python train.py --num_hidden_layers=8 --hidden_size=160 --n_experts=16 --experts_per_token=1 --d_expert=352 --d_shared_expert=0 --hidden_act="squared_relu" --moe_layers=[0, 2, 4, 6] --router_score="sigmoid" --normalize_top_k=false --routed_scale=1.0 --balance_loss=0.00274 --balance_bias=false --router_bias=true --init_std_router=0.00916 --lr_router=0.000675 --vocab_size=2069 --norm="rmsnorm" --norm_eps=1e-06 --tie_word_embeddings=false --optimizer="muon" --learning_rate=0.00161 --beta1=0.95 --batch_tokens=[32768, 65536] --max_seq_len=1024 --train_tokens=316100000 --max_steps=6758 --dataset="wikipedia_en"
Below are experts of layer 4 (counted from 0) of a mixture-of-experts language model. Rows are named router (the router's row for the expert) and show model dimensions 0-159. Each number is 128 + 24 x the weight over its row's rms, rounded and kept within 0 to 255.
After each expert's rows: a language model's description of what the expert responds to. This comes from a sample of Wikipedia text that the model never trained on.

# expert 5
router [129 103 100 150 107 170 198 106 129 107 134 155 141 132 129  71 137 161 151 118 146 118 132 118 128 139 135 117 136 161 174  76 130 111 125 129 146 118 113 120 173 116 141 109 187 146 157 106 129 153 108 187 124 150  82 108 140 146 106  88 134 111 154  96 153  81 122 122 166 132 118 136 112 127 204 108 122 158 131 155 119 112 103 113 115 126 153 162 133 125  78 126 147 152 143 142 127 108 121 112 121 165 141 152 118 145 114 127 116 128  99  78 156 132 102 140 107 129 118  91 170 141 120 139 144 113 152 129 133 154 133 125 150 154 128 150 121 145 169 132 128 104 118 107 131 114 135 121 122 169 120 108 180 122 186 130 151 137 112 144]
What it handles: Auxiliaries and linking words after subjects, like was, is, were, had, been, also, as, plus word endings such as former(ly), bec(ome).

# expert 7
router [158 109 110 145  78 138 114 126 142 109 136 130 116 104  93  76 125 166 131 115 104 137 119 134 147 124 161 104 131 144 133  95 138 100 144 129 118 129 117 101 169 160 170 113 148 166 123 114 137 162 119 157  86 142 135 112 107 124 108 126 123 170 138 131 150 148 104 114 138 104 126 134  92 115 176  95 103  99 121  96 121 154 136  95 147  80 105 127 152 119  94 126 147 161 151 143 170 123 130 145 135 118 125 180 143 124  91 103 135 139 110 106 132 177 104 104 145 153  67  92 143 113 124 156 151 135 128  81  81 164 167 130 105 170 123 176 118 114 106  95 145 104 127 127 132 160  99 116 100 137 121 182 107 142 149 132 140 139 130 113]
What it handles: Structural markup: line breaks, list-opening dashes in infoboxes, table pipes, section == markers, opening parentheses, and hyphens or en dashes.

# expert 11
router [162  99  56 129 110 168 145 111 133 139 124  88 124 145  77 111 114 170 113 130  69 142 109 106 138 120 128 129 131 133 165  87 108 132 128 128 127 137 119 111 142 168 135  97 151 128 141 108 126 160  89 140 139 116 129 167 165 132 149 100 103 129 113 137 130 117 158 116 154 105 119 139 107 120 179 121 144 116 152 138 135 125 158  85 150  73  98 142 125  99 138  82 116  81 145 151 122 164 104 125 106 132 128 163 118 155  97 137 135 104 108  88 161 122  88 134 140 137 114 108 143 178 116 146 121 114 163 123 152 138 165 131 132 157 109 149 127  87 136  96 135 116  87 162 139 125  76 124 113 156 143 110 145 164 158 159 135 145 132 137]
What it handles: Commas and periods ending clauses, closing parentheses and quotes, final digits of years like 202(4), and relative words which, that, who.

# expert 4
router [134 134 133 165 129 104 113 120  53 110 126 124  97  73 137  94 137 155 126 118 158  96 115  91 147 145 113 137 136 136 124 123 145 158 169 120 121  84 137 105 120 103 166 132 121 164 110 141 144 125 139 169 137 124 114 126 102 130 131 144 137 110 187 202 135  77 162  82 156  96 154  88 106  86 138 118  95 149 147 133 106 138  84 115 137 120 145 130 136 133 109 135 150 136  86 172 128 163 122 108 103 157 145 133 122 144 134 136 122 113 156 106  97 161 132 137 164 150 120 109 158 175 142 138 122 126 186 130  98 145 132 134 165 155 115 152 123 142 123  98 130 109 101 153 160 149 117 118 143 144  98 144 117 109 135 116  98 142 127 129]
What it handles: Middle or final word pieces like er, r, i, ar, ter inside longer words, such as crit-er-ia, football-er, th-r-one, daugh-ter.

# expert 14
router [165  82 122 156 151 193 115 124 101 136 123 170 146 125 153 142 135 162 136 121 114 148  99 125  97 152 145 133 149 130 126 111 123 167 138 124 100 126 104 128 133 136 179 126 108 132 138  98 141 130 115 172 161 118 102 168  87 116  77 148 142 139 160 150 119 117 142  68 121 138 138 120 141 112 134  78 118 110 157 127  99 167 103 111 149 139 135 147 112 102 139 117 141  94 100 146 130 137 131 146 132 141 109 139 108 152 122 100 129 113 130 120 159 117 112 119 151 130 146  96 167 110 127 124 109  99 170 113 168 180 115 113 121 157 116 167  85 124 126 166 110 133 152 186 129 124 113 100 192 149 108 112 129 124 149 181 108 119  96 102]
What it handles: Short word-opening pieces, often after an article, such as v(illage), part, th, stud, ch(airman), or at in b-at-tery, the-at-rically.

# expert 12
router [143  93  71 116 117 129 154 101 116 142 110 150 147 120  93  83  66 124 165 131  93 147 137 127 148 116 153 109 128 138 180 101 143 128 163 106 123 114 104 115 128 160 150  94 139 109 147 107 139 159 135 160 114 103 117 158 146 132 105 106 154 149 142 123 147  99 169 104 153 169 134 138  74 146 155  76  87 105 133 103 134 162 126 101 120 127 139 144 134 121  94  84 136 140 100 110 129 147 133 112 121 143  90 123 137 116 113 112 171 139 132  98 147 157 104 126 137 166 115 129 162 138 157 113 144 106 163 122 128 150 108 109 180 166 160 145 108 129 166 149 154 129 102 128 111 129 109  90 153  88 102 117 140 132 134 105 133 107 100  83]
What it handles: Prepositions and conjunctions after verbs or nouns, such as in, of, to, from, at, often following located, scheduled, graduate.

# expert 0
router [120 125  99 115 131 126 140 118  81 169 127 114  90 110 128 138  96 171 171  94 160 140  97 170 121 139 148 108  90 130 134  80 136 110 119 139 133  87 128 118 143 124 141 121 116 117 124 111 152 119  93 134 136 129 124 160 143 123 110 101 119 152 148 150 170  60 158 111 181 120 132  95 105  99 155 131 115  88 129 131 163 114  94 128 128 115 139 100  84  77 128 112 116 135 156 100 168 121 117 139  50 124 148 126 124 111 117 155 128 143 157 109 134 121 146 111 164 135 114 102 132 146 135 111 101 114 137 161 100 137 162 160 150 143 110 151 121 100  91 128 162 112 158 124 184 126 121 100 147 135 110 145 121 143 137 102 108  95  90 101]
What it handles: Word pieces containing the letter l mid-word, such as l in ear-l-ier, al, el, ul, Fl, plus word-initial Al and cl.

# expert 9
router [122 116 136 104 127 133 140 135 133 155 108 130  93 107 126  88  96 148 152  88  88 148  93 134 112 145 114  94 162 154 102 125 146 128 116 114 137 129 132 136  91 132 136 137 112 125 169 118 106 135 105  90 141  87 139  92 105 131 110 137 114 101 116 122 144 113 152  62 132 142 131 114 137 158 124 147 127 152 136 147 194 133 109 145 113 126 132 147  98 146 122 136 134  76 150 108 148 112 141 152 127 119 136 154 138 146 130 105 126  95  49  97  90 132 137 162 139 122  92  99 161 137 137 140 126 133 129 140 110 162 166 149 180 168 114 133 105  72 121 116 130 112 169 130 161 182 101 117 178 153 157 141 119 152 153 159 136 145 162 117]
What it handles: Inner pieces of foreign place and personal names, often Spanish, Asian, or Latin American, such as Ec(u)ador, Car(ol)ina, Y(ang), Se(ok).